Weights of a small mixture-of-experts language model, trained from scratch on English Wikipedia.
Size: 20 layers, width 224, vocabulary 8192.
Experts: 32 experts in each of 20 layers, 144 squared SiLU neurons an expert, 2 picks a token, a softmax router.
Training: a variant of SOAP for the experts, 378M tokens, 2887 steps.
Below are experts of layer 4 (counted from 0) of a mixture-of-experts language model. Rows are named router (the router's row for the expert), up (a neuron's input weights, with its number) and show model dimensions 0-223. Each number is 128 + 24 x the weight over its row's rms, rounded and kept within 0 to 255. Numbers have three digits each.
After each expert's rows: "gets" lists some tokens that make up at least twice as much of what it gets as of all text. This comes from a sample of Wikipedia text that the model never trained on. Tokens count by the router's weight.

# expert 29
router:108141148080097101143156139108101113115148152134121134116127147127119124107147153157140139153121130128155128131121146120117160104161113064114094142133096171116101104145138205173134120155119145091123091121099143163147098135137144118147164106111140135130119097125117151114150085140151113092141133133104130110095149156138107118110128147144174156105136171089139151125121195132152120116166141125109142175120115147108103124168132102111128111122117166101118172148106124119123136096118167111083122140085099167115187167135138100125113143169106139160138087144072132115112109145145113106121143164120125141132106119138142105126144148103170116096103174141154094169135164124146148081138
up5:122095109098121109092105136123148112123107130129158125143125123119125075131165157098118107137140109134129140151104117100113107125135110145113096116112151145115114171106127134165130122142135135088121114117140121098160185129137127148129106110117139129118158147081159120139176152122142096110167189183126085128133083132148117122123138134121114121095075143087096111147162119141098112147080138107090137092107111153097119135143170114119129121107122123137157129139114113126127091119136138187057129041153169125083120148155112106105107154087091143149124161112094126133108142076125119135117121156127099175109117111168135137104106156097112120160128120144118128095154125112087133136140
gets: "|", " |", " ra", "ca", " cl", "ept"

# expert 0
router:120151155114100106130159109154162203174085147107127134158143181141136156086131126123112105121083158106153112118134122165157140124103141143135111163113143091121134126136111134117110116140155161099119121116102133121116098189096136124121144142104130110118110116124148143130133126124147125150107148122068144153125116113094090141117077111119163163144139140125105145159149104133141092133143120128113128144141101152151091169126083112129124166132155166137123106115127113106166064132142152074139156128076120131142125106165118111162132170098145109142120084147076142107150147128126124146162115142158145143114142114103084084150072133153119146117119100146142081097142107114141137156160
up5:099110109120155140113126124095157142127110123134154131087153125157130091132129142099129138107131145109120166154101098174116152130084089122147138112171118093138124120144093099138123117099117119138107142159129122139162115150112130083126168123129109118092091109113142122132181123124130165142120133129120105170129122127161111121135159145118122069101128124138145155133113183122118127145121152114125070115153140094122117164125134154135160087085167107089112105129134147150122125125098150117114131124196127154146101141150106131130121116115104169129113127098156116126148101131077147146164146133095149159156127105133080126077126112070136107090094093189100134121126136150120142059072
gets: "-", "–", "/", "se", " -", "+"

# expert 19
router:159166121098100138093122085147110142176137143118108093159076140141075155111123100162156108137139119103153110103107122109130137093120170137097123106086121163170153158108126075125154141135134125122147151169143133143145136128124162115097124160130114129100097140157128197091055130144102159128129100125126124112128129120120138165096127109154158112135144102160132131110143106108179116107147135141144169133140117164120112129126140076120088153115149136059124163103114123116129124123129103139142125108144114142147136122111136095131144104112158062127123168164095136120090090193154135138118088154153128121148134123122160118091110151166139137097133124107134156138135113147142110119125
up5:111070099178150125164085145066125184134121123096087150153143164137154173141120142136146156156105133154165115122128160095127088112116120112131097134131108191126100144134136132145149131192173167143129117056130095129118116152123148160131155127122137122105125124177150140155121117121093095107136144104153079143108131099105147126161120160166154182159090150156154108093121144149141104124159079119148154155089094122135102082148150125104133124121144148136163126130134112141138081111149128149140122140114143103134113131121107111128102113142104142134148132091157111100108136128078133132119120126136119124129113099147083171150133148103136107127153128159105107140134142140133132124110
gets: " the", " a", " The", "The", " his", " an"

# expert 8
router:133099137121163122101100109090133151120129128114102118161121107132049113116128143120094107112116148170159082133138136174110095135144143157131155171144112146151141123144160077117133124157167111140125117145111155145162138159127145120126145116118127080146127124095113156152087171129125130141134140127117122104165146185126141162123139121112167135153118087100119132115120125178151134111103105151130111061092127106161099123115158151121098106131125149127133098083115103168105106163152149106131106100149129107113105125139122121153113153133152154115167158097144101143191167138129112107152108160157148137114133111140077173131175112128101097096110098093101151158105122128110113098125
up0:114139117182195063160081134104124096119114119143142152086137139126110113100159178124086125104098157122127124146107119182093085088120098121138124140146085101127100124110112138182153131157095125125116149087108114116164101148105147133130127145147082150114165094134147111138137117090139138098134150107114117123141134126153126104117121119106124086163120124124140115103089164089122138144120135072108129108077174120089136140131164126107135137093110129133168150146102094151123150118115125125138100142179146141111125111111120127109111179092151148152100137121135100154186184098112104132103169114127143139117133165113136148125134139151130103136139127161126133101163128129132160138117
gets: " \"", "ti", "'", " 0", "ne", "′"

# expert 30
router:162128112167137122112148129145110084132140072140114159135094206142129151133090106142104099122115137143116085084157089113112095111088134116126145132146138116153110122135122119141166132118104082107103163126136136133113158126102133123092144161098110135150140112148124147134118147124146108120141156173136138143132115125104145120076146144114120147125114136182093133098123121099124075057092116145106116113128102145116159134121130123118131134180130127139119159139139097173158172170099155096143160062127107140085098146105137155119128144127114168082148131108134086145183107129145123157090132110104131138127136137134080121142130113110115120127110143155056135109127121150117131155119
up0:130165150122126108154129135118105094141134106155120147129184072112143082114124133094145128151129123126111146153164130187173096164136111157161149109128139147135120137130185141117153134154127147126143162079112135117078122092139119119133119127112110102143188138077116109138133109098147153166104106137124144103077130131122140133159150141161119094107102133158117141085111134163130185119154124163111138138153160128137163070116141148102144129119127110133114140119134098152129123144096077158139139156119149140159115130163102118106121127141112154160140088148148142145106131069127138140079144141070135161158136131188090145105115151124124110099124114092119166111120105152117107127141
gets: " the", " that", " it", "ion", " It", " which"

# expert 6
router:087139170138141156138132102107121129139172154178138104138129153123155134155118161104125135130095142106144131165139148158127143078159113068146116127118131173123149135146097131143101126134086180130082150065164112158135113161132133123147174142132171114120135128131126142115125131153121087104144124142095158111097113146151102123091151170165121121136155118092138139150127161112119095130191114122110167134121108135125113077124087093130079100123179134139134151106097102122134124140112109079100181163129129124150135166145112126151094134126131124159144095104124112121131143136117118144137135142118142167133086083125105134101143111107132149104115080102118097146102094130141158092151
up5:093122114132113111149135125124116150101096163117135122166114162134175171134158131145111106123133112110197111094134108116134122122130093093132136135133151175157121143126161116144118142182095155115139132177125131177142129124089135146138131137147143113124132143130116096110161128142102188145130130137156088167156101103141155121113134136076101105131167170140156142139095131111142156160131101138135160132119118123115085152127141106123167162121145130125148109151130110165165109092100096144115136131095135123151128131134099102106114101161147097142142081137125123126139152174112194152123153101148090146118081129142139141142147124130131079121149099150088163159141124138184164175086
gets: " |", ";", "|", " ant"

# expert 11
router:119147129089099148137133081144099147161122141109089078173081128142095160115126109133160115147117117101125099106128152115089165108151160121100122109067117167183136151126103090118132141093145109108147121157164141134145143144111126116129089143139113116095093128136098181100074137148115148128075083150153128098138118124111141145087121100142128135154154099160136158112148102119147122099165098156139162155148098163142127126127152111138088151156135126077128152107135131116126113126129104134156115136145118128141135124133132096146134122101166074131168130180125134088095089169152129147131132139160138112126154112124148127078127144171142160114149122078112135150121114132104101139137
up0:123164087192144063122112168124140086151079096145163135099154134124117074133184129116101128119112099159126093139134156180131101120114120068096120094146124133096096125132134153129126151165167088090110143082125122129152144139131142112176153109132131117127138108119143125121144119116157143129112115156106090132080141101113111113138147129134098102158088136129066139132102153103121148133132108161126117110118117104123123092136128145100110167125107116141084145136156137141147147180093107093142087143159173137140161120093115111128120141103092168121114169152165152115184142122122128167130137117134125151141107100157146144133113123126156137120143139133098104101130123106111144111141
gets: ",", ")", "0", "t", "ta", " —"

# expert 23
router:141149162098152147146154115159101118147127132174146158122159138110106120104162112114090157115152159119118128116152106125105134139152115112101072103117122134127122132130123157139112142141121135085135100106176122137152146134148161147127152104106133169120104142175107164133129150112145171054131111146114104120099120103130135103177120131135163089160154127114128087117063103134113133134110117163139146141105103100117102157120152129111115136131159100124115184086120140156099138143086125105107093153154129168111165177119133138132136117107112127104154152149107106120089162116082100136100099110133122135111102135162164113094148113149108120073114127119137131135116195103150167087146
up0:090180114156136140101106177119142143084149118094118123104161170105122092145146143101143145164080128156141164126129152158136115116182098117121125144186130126176099147113140094120130139138090109140146111102176115129102128081113143135154145094105116148133108153132121165156146131117118112117127161143156138117146113105131113145157128163057110096112113129124125107168148157128106153161126109157144123146101161091134174105149119125119118129109140126149072087110118121085169142150169084147096117102169135137118113109166123150084156118113138121117142129124112139119183149139109113106145113130099168164090112146158090139156134123107132123131132112100141144152126153141111121084132
gets: ".", "D", "N", "S", "!", "ed"

# expert 28
router:152109105114125125132134085159109117178134164144102110145126092157120151122099152093169109104173126119104135132149136142071121078145148141117122136159126172124134154124175104129092143133127166156155148151131119147146113152135102127144096095170140138117126123150112110155099131142133111119156107107134149106131134129096159138104029147126160094126139102149106123104125123102144150115108115127113126144157149150143121133111107124090106179133109086132139127088114146139097117103173121167163106166088130090108106080117133139132186114120137107120125066183091165141137116120130125116130154147149190122122122091106137118121127117130135119164129123122132140165148100138126112116173
up0:172119110136098116161105149148133123097122134148128111146150105144078084137113190173116139144118123159145154145121093140101099127137116082110157138160128119117080083131153138133156121167092124110098132118118112108097155104131137137064132145109103117165120100082121099159119122150074120098116152127143121120121148153142104081096123159126150107105104137131122166160155173125134121124101119122093151115131128099128126131152111138141147092069156144138101120127104161171125156135111120148122143096110145115107092141117131175114162131112192151087148119151177103147121147102117122116098120145080148157127118152128132140111163085145147139135127122135078140138085112154145108108093
gets: " as", "'", " became", "c", " /", "al"

# expert 5
router:122154098154127107151166128169132088149124100133153151167125130094109117098138127136161135104132099141111106118108117175133110107105125117099095132122099051165164121100108099128112149113184132123134145108170127185127164170096131142115091153095126095097133117118108159115140153164143140094147139133105131096172104161140122131087111120131094143112151107136126140144112110112127105101143139155106177131145167120162127119125156125099131143152150103113171159162107115108110133117128097137140101103157131090140164085177134147141112119066105110157142139143169108128115107137145114139159130137125144141117151081129129099110098133114130128135155095115092167107169119109103095132176
up0:137111143139130125163127123127140085120127132131121130136142171091162164123128156135168155118154171162123155115167129159168101137127125082127180150186113109098098114109108141165085089098113104136121127109141118136131158101112133105163164144093131093132142152101162154145152129164163129104133127113127080114136119128143117072157134143146133102142113127109137118178112120118095136134069125124104083102139162138136069139159125119100116137084158109138130138134132118129144139148134130115068121132102159131128127114094132155105125138135117170166136149100151107140117175075095149118108109150114132098103137148171158153151110133090098153159152125140123136143124186102172147130126
gets: "\"", "{", " ·", " Succeeded", " JPL", " National"

# expert 14
router:097151093134113124156114114168119101136149133132121142165148120129150094131115108140101143118109184154096139106146135153140116156130137144103111169143117137122134136126109123165142121145123134114073095138171131150109137109091128132104133167154127099136162162111129220121124157085089152145158130133108154118119173126127128141107093149103149143122174162162132141178120171130097131123110165151139114113103139140137078151141099147137122171110152108102104118161126121164083116118129110088094103116117142086123124162162122092131133094126109131074137145118097123142113128118141110138152124125144177147116139134105102108124158161153125079138104158110124099121112147161073174108162
up0:147103131136171159127091134160149146061195119118152143107122135160128071111175155120142156160127087158119113138153129150129112115129110111169124100144109133110146133146149151140151127144099159101104148085094115084149130136078136142108188116167113154161132124125150125128131118152104088130142145141129096140145132114118113178125137145109128127122142106128120104137130167132146145143093111086138135151117169179124127154133106141138118128137143139139129098116120088112132151081133118102102173140123156133109146115071153161100115125128107139149128104088087165080136121123123159105103181169089131123119122145154145113132126118110148133086091135165162088121125099137098148092106
gets: "e", "a", "o", "i", "s", "on"

# expert 22
router:122155079163123138153086152091140154163072128168125125151098120135132148122113101142110126097096105098175121122158118149140129150103122123145101146106120149134167145146105115163122151160103130129118104135156141153141144123112147119079114140098120108107098143140103048146123119133094094148101169135115109148152157112136160142099110116132089183109125113138150072152092156119147126132148159145112148105144113183174158143151174177123149133097123114144091128124107140180153100094131118147128122164132122106138126145157108115121160106146119100103108140129128121089124112130112141174118127085160101111114114085145120147069123128125128134147171117114097148120119118123169142101139
up0:115094144161104114154132139130131128120065124145112146094112167128135147136157190085162135121157135133155117106091110118112075121115092142116116183142129126124074117151114144133131127139104130114147119135143120089168126092137116092161138102117100125172115109158144126120143124155136153065130189148137117103165133097167088143126142084121105080114110094168109126171139124134118161149125107138115127102152156078130161140152180109109164125131123121127108094130111120168127148095172089157108119147139136126135152143143129127125103159143128166124170089093152130113132107088088089104113128111121143149145141136161120079124134101107087100138121132133097111137127110118136145144150
gets: " to", " may", "h", " there", " would", " can"

# expert 25
router:112132159134168143128141170067124145079143131163158121068139155104117135135089132147111125101123101101153148142109111115145106122116129122119153124124096118109154120122098151135153126116137133145149155095130126165064086137206175139120128143119124118144111120185157115103099119115120116114094152062140143134122125139138135140176095150115101134133079132109098121134115149171164122139134122148184109148142127120129111126104155137112120099084126150150163096107142122112166144176098110119093169100102122125117110119143135138103145149138128123152092108118158127118136113143097135133076103112100130169092097168142120144160151119124122103101127126138120124152120111126113073097078
up5:129086112128099144108113144081106102131171164123139150132113147130220122125143089110105121116079154178153133124141102151150110117117091117115103119170156117154170142122153167143152117179170126124138122154135112125127132147121115112126143176128140158171147116132118095145145152124078155150112169119156170098149124130110135127145102154090148123129122137151087140151121150135124134146106120151105108113122132127154138166114062151115163136146136106169162155148102156102112113186174137129164096127150149116106124098139133140146151106078104139128126155132125148136149164115102170098172155161133138128141111121112139144091114149110139122154137172128146122141137110098105116167136
gets: " also", " more", " its", " his", " not", " a"

# expert 7
router:147144128134115143079150144114105147122140128136150130134131155084136139120157147145081111138139115146107118084116131134110151120175148113107123118108170158118107150133126139150149150141179115152145207140117125135139164135093159151144117099115147115151096105122088178112077092132096181152171072198154132122176155111130136167123152121113085089134085114130136140134124132107098149099140110170182121140117085084118081093119109108095138105118140128126111115103109112127130178153119111139115109123107124146144149114117164122143111155135122103099117145171130105106165142130145163118128098147103161144144099103127157126167098147147148144118116125095113147140125125155132122143138
up5:085096133163152125136148149114150079116093125153142152130160107105127097101121131142126085120143121137144062124118151171151106112112088140118082176162155145152109120132156132123129145161144154127104164068123123076110148130155103116165139142165136155111150140149185111124149117153145112115144147135168133113133158141107134136135145176099099130154182128150133113143153100181113139138106160126100100115113110153122094078126136182137112123101150119154102103103132125137136151132102086172149142141116152148149129072139127141128123140138171100096171090121170125124176138136112155119117133133147137126126135098131084096102089147129137112101163129114127137115092125146101126140114
gets: "\n", "=", "\n\n", "\n ", " pe", " Jer"

# expert 31
router:168171138081096140151123100134101148153120141108098098149094122129108171108157114137123130136100118117122115123145133120110153076143169111110101124085112151158152152118080101142133156118173113113127131142151141149163150148118151127120096150133121104103107131148095201100084145137098137108107070148156113118142089113132152161098129107127125139147143113147156161123150107078147129101168094132112180156123100145138109126127165114129135143151149120087116151115148125114143109139126089129144109144149117152148135151138123088133142110092164070132154140168117118089116117167150129138115101134165111115151158099140171121098125156174127182103158115103116109161135121127105099118162
up0:122159095186094106077119167130120095169137177104123220123160122119157126127171132111138119116092101125111152108152107143108110098132133108135142173110146088086148147142168120131081096141126141156095084082165150135163157112138141102133116136151103132119107128109101163099168150114166145122149081168162134122137134136126077119147105144151129106135125127104125118145137131126132115151135117126117144107111150152125138113145071114096127114121145111144106140131117101168131142132146087142154155119083130114135145142106119154101125137101131127134184100126175118127144154142096144114128120142126143141149108084149129161125125162131103100165155132153106143155110181148092106131117
gets: ",", " he", "–", " was", " has", " In"

# expert 16
router:129155122159131129138081136169142105115140155171135126123126119114125142117124116122092123071089154152124162131129142167116092130143115123070123073140128119120126171128110078155101138123134131116136133117203101159125145103109131122122122134168136165134121149139135109146134113136135101122116118169171097130121111116149132153102126110120141121116143132100154104102118124161120142150111122154128137122114117186137151071145095147160158117129135107123124167119112132170114139089074087152112130113091102136159157167116128177135133136127125092111127156161134140162093147129116116105143094126152149116117069135157130139097071159070115075151181151102118119141109116133084146132147
up0:119123113156116147128140132126133144167172123162125154131208125140122147107132109127138154151089126126149122101099058125071126134136142128148125101123127105131174115108146140149115144114134140124068103118125135101101116144132141083176118132129068122105145129124147130115153137110158154155124134118169170130069153108175095165090170148109120127174135129111137049142108127158101139127141155125125118151117132122111152081117130103157102125154098148092107108169129107090141146136119104127120129071113159124124155113117143165101162156117113087134120124170133128123139113152157181113122109116124096072117135128140116127122114102140130114110133096129127107134131085135103159107142
gets: " =", " that", " which", "19", "ti", " people"

# expert 21
router:078128063105088142142104103100117133073123100149178157134080115088125139156146131107160140143097101141126147136136120119121077146159130115142133132124123124124128161128161170132121123114121114123101116094107113136137105183169157133146116148116104105116154152120156129119133162155128098147122121145142134173124119094107107141169165094156133157103105082152163156107137153129155080125075115146145126174090130124059146155138117122102112081134116120111117101125110132085167129094149137104132097108090155137097137111166154109092136115153100162117136095132133124116127092147159142093145119111135155135114135129105135138133105145113170112140107097138101122117102126132154183114100
up0:109118166187153152138158142157156152153176108149118154157126118101158166145113171139141121137137135139143140120094112128121075187146091102131105131197144122176128130156115120115159123142135133173170134167108149080102085111145122108109100136140119138141136138137140113176141160143151148117156123117131164125152103105132117148128119154144142094100134128117145111151152156155133131148092133149103092144126143120121113091110116104139113069138126101109117115185126146135122120138074120147116142167127150106100157126165167186118139128107129148109155143114162108112125129130070152119148128100126131117116145119124103114131105158125186179125085098108119110143124153163113117100102
gets: " of", " and", " in", " for", " to", " on"

# expert 4
router:132127116109103133135104105152118139127107147129112114091102103156095124152117139145174113148151145084147116115087145106154149166138108144150172163148133157139126155128164104100143121140074144123126048141110143068105095125143126083138122141137076107115100137097112101119108134122092123153118151131155148132142138102088114127113129092152139144113145119165153156136127095128117177108133108105121098127144114149122097154124192147177117136129142121130125165140133152110152134087139117164172137125119123111125111133076136093112110124120138141115149144175131167092062074115144114136160146129115135119097135139138149111107133148133188159152137180107133135109121123146114158175110
up5:088108132151135104143152135116162117145174120131150161138169111109103081129116140113086143116188120143134135146145137140159122126099124120145163149138146128143097158091113140070151130093130129129143083128089111151116110134117100145140112139136171123144119121135147144157107139139152123113128131097132133128095188127186118145118083119147136089088111143104090146161110127133082106143105140115087128103131162109173117173105103131095135082110121123125103086146131119111146164133125148129117127141089153088116119134079133143138144162102091180129138113099104114145159174128124139098103116107106090135115142141114129132100110114116120115171154078158162143096151161087098116131076
gets: ":", " JPL", " Born", "Scientific", " Clade", " birth"

# expert 12
router:124112115130116165122165081088100119165158160138080105131102100110108137110120103118106130131181179129116120096130131125083104120125119128125093084086104161123116147143160155140133136118096108093102170155116121166112074103104096100094175131117164091135121111112129165094120133132127165109114082210101112121118096122110147126112150125160141112111158134157139106154135141137123130142147120166159173105144104169164111139130126090121127151156155109117138116121138098157091132115134104129163103127107121134168158122138143114109158134143101120129161096109120135125134133131139114144101125170127167124132126149135128099098095145121164140148145171129091186124110118164100095122108
up0:112151136189099097141151106114115137126119109109102113109117075129067176149100138086119149151126113121101105112114150096142136157135140139155138161119120127136137130168156121098130117120083178137126156120088149107093121110103149085142133115133089139152139137152124118114114136107119127143133160106146127127104136143106113077135091143129069113108123127131091088104119112126117158152130110147117128112119158135110162131137115139092111126144099144100110129117111110137164213152133156123130122119105171105123127109059096147148090150089119159176129094159131151111083091137161128086122109139143129103136125159129090142112093084130151107163136160137127161093131147117140156138095
gets: "s", "ing", "d", "ed", "y", "n"

# expert 9
router:098099130153110123131112123145119138149099137138110129152127113162150109131129150144153100133121149102086122125095135093137148155076107144157111111113081168109111136113120107133140116121113155140141132139085137102131144118110091137107126132111085122117163149106132037127121105110149147168125140109124147118110133101139097112180131073167143116155130117175122143118100115148121130140085116137151087133138106187176119151110173121147079061148162133103122190130116141100150128130118096160169140149143136133144089130157148089137109135138141147099178125139076133106059127126136141119148135105127137138141136156086095113152094137129143107131155106119129130099151136106152120144119
up5:137112111090110088086123123093139130143095148150102152161095142127131109138085171124145103116122138118120112145103113155136110105091114171128099130108175155160110127115159169135097152135148156125099108111106082129144139136107157156094095129142125132166135106125096118186143148124117150134113105120112193143101121112114162142120165160138161126120106094126173102132132168091145131147125125108125161095169131123149139136129125104102137165117137163075134080115106115114121157108139088079099095114154146147116165139115149123121139155103118100100132106112157146180130158144134082097104157103083107161114144126130115130159144125119139139083098127168132119119117106103126078088117
gets: "-", " Born", " Full", "E", " Date", " Order"

# expert 18
router:091138112107078161119106111128106168131069146121104089172123121129086140093120163139191113139117146143116132177125171100113141139146138079137123125124108143119149146151137107151135197113151122109176103134114106170107164089152112089130087151119141150129122146118138102145129125124129170093108132144153067123097144120126096147154143096118107143172172128094148127145131129121156072091118115143139164130145120124160121160132147095179101128120151131133135169102099129122166132118113116120136113148144115164125162123096088108158135151142112108080119151157129106142104127171159145100176109141152153107145130144146155163105110146145152172131130130125127141131123131126120113105139
up5:121093156149172121133100111152159124147140152132163165104161114120139096120129070127147094131117178091118106111149126143106154103172141113134136112149113092135090118161132138192105148118094145125148127113141111102131165099100155121131118118174113185175133137136143142124126108109121134078124127134125133081093125145147123194155155148129139127163139114132091100109135141168127169151058115170096126082152164127117145143084127140107127128145126128143130100144150071123111148112107114111116120142131179136130126119096154135148155152138144141099134087130105135167163162106128136113124150119116171172109090127149137144125123153103129096133089155161136160138146123136135114098124
gets: " 1", " 2", " 3", " 4", " 6", " 5"

# expert 13
router:129128088129080119159121125163117103152082113139114123135109115084107161089127076133150121100147134127121124149145107113098148082094123126109123104125135157145173154138132112136107072130091148114146123152133150158115156122097149141097131169063118141119117126148132155160090128108115166100144141136143134139141134173134137128063104082135157128137131151146099092148145133100091138134113147117117140136123130172135142166120120077118129113144141140114132123148075152182089136093143116086072125121096119092139108136155172122162121099093196121119167087124123151139099091129112117127125148115158151147109125136123125132124094129145115126152121138080110142133136168170101124130112
up0:098098121139129106129089140151113090138143088109132116131146118143143086181113136143116133098115145093118151125103137141119137134120108106115138139113126125151088122132130116112125159139099141115089129124135117102150085135146128111188136076172087119148133093130101149106152079137176108114125103099094129124170150080103087098115097152135102087129082126125152116152074109141173130108094088148099096097103145115172102174100104148154123160090103103170150117154141134126152144083111104129110124097136150103123123145138126158108119159132121135091118123126170157107108124127106113083168119157106110125069094116163114120137139102077128107142099121141115144132132139158140123157122
gets: " by", " in", " from", ")", " with", " after"

# expert 2
router:120142089131099112160110118129156132122105137156123136137122106104126125124139135111115142134137124159096158143088193147087138150148128141131136085126143120120117142141144104117131146182116145087139129086117094106089150133132086174116121137154159149126120141145124132121148164160085117120104133163158111067162121145165120070143092147147131180142141116146112097143189130109163168123145110153102148134137142118123122146141149138185116113131158111150138149131110126148147105104125143103112120081146149110100150096159135104130141121134151119090127129127112134114119106090130149138141135129113162151130067061180156151117107100064094096160142118137118136110169164127158123141158
up0:134098110136126121153130137154097151145118112136180148121096131087135143179157137080144120191092156157104127104160112117136132131137081118123090135139117123131141134128163145116152139144087149086107114137150175114129137133142146138137103115153115085130123138114153120161092084131142111141117121101130134115147090089121073116115150136117131109100078106127103090131184105136108111138129123123100123116137143105139099112092154128143106109110126158132156116096158155150150116165138103158123156072131156159134138146128154118125141130130153124143111092093145144153147145084081114134073191102086076120130143151091138143104130104152145138132161128124139091134146094077092110106151
gets: ".", "_", "}", "ren", " .", "lu"

# expert 20
router:134178089109112131164074073131111146170118141130114110135120125096108135083127135169119106137154115107104133115143121105143113097144163159120119098107124132165136137112083113166106110129115131115133131171117132126117196125112158111126074121107087122129122147145146157117083170148098155145110101184172138132130112134140183177111145094122128134146120113156137112119163137090128117115173111150124145131134103159128124124129134136146103116145146144082134146101135087136143111102177108147159120172135108133139155148121154102115131123070128080116147117171109110098127128135153119139095154139149150114145158141103152130115075127141163127091151127093110147161158116121139073113100
up0:100120087101128132137112109078127127105106114143139152122137140100156128111126116124094138137049118129115140191108155111145124106106110152180114154159119096124151137174116132156175137141155142140096118076085125101103118089136109161150115103088120107156124150152130136124153100120149129145168133126110129156120131099082103153119166113091097145072124123112108194159141126152111117148162105137096124144108120148139128143136133112168122092114145114141151181132163119138177132157097119145135129148129100096131140117129105109079095095118092139085159116105087121108148113091140092134128131099123093155108083121143111147122100128119147145092127152114116113151140156099109106132146
gets: ",", " (", " was", " is", "(", "/"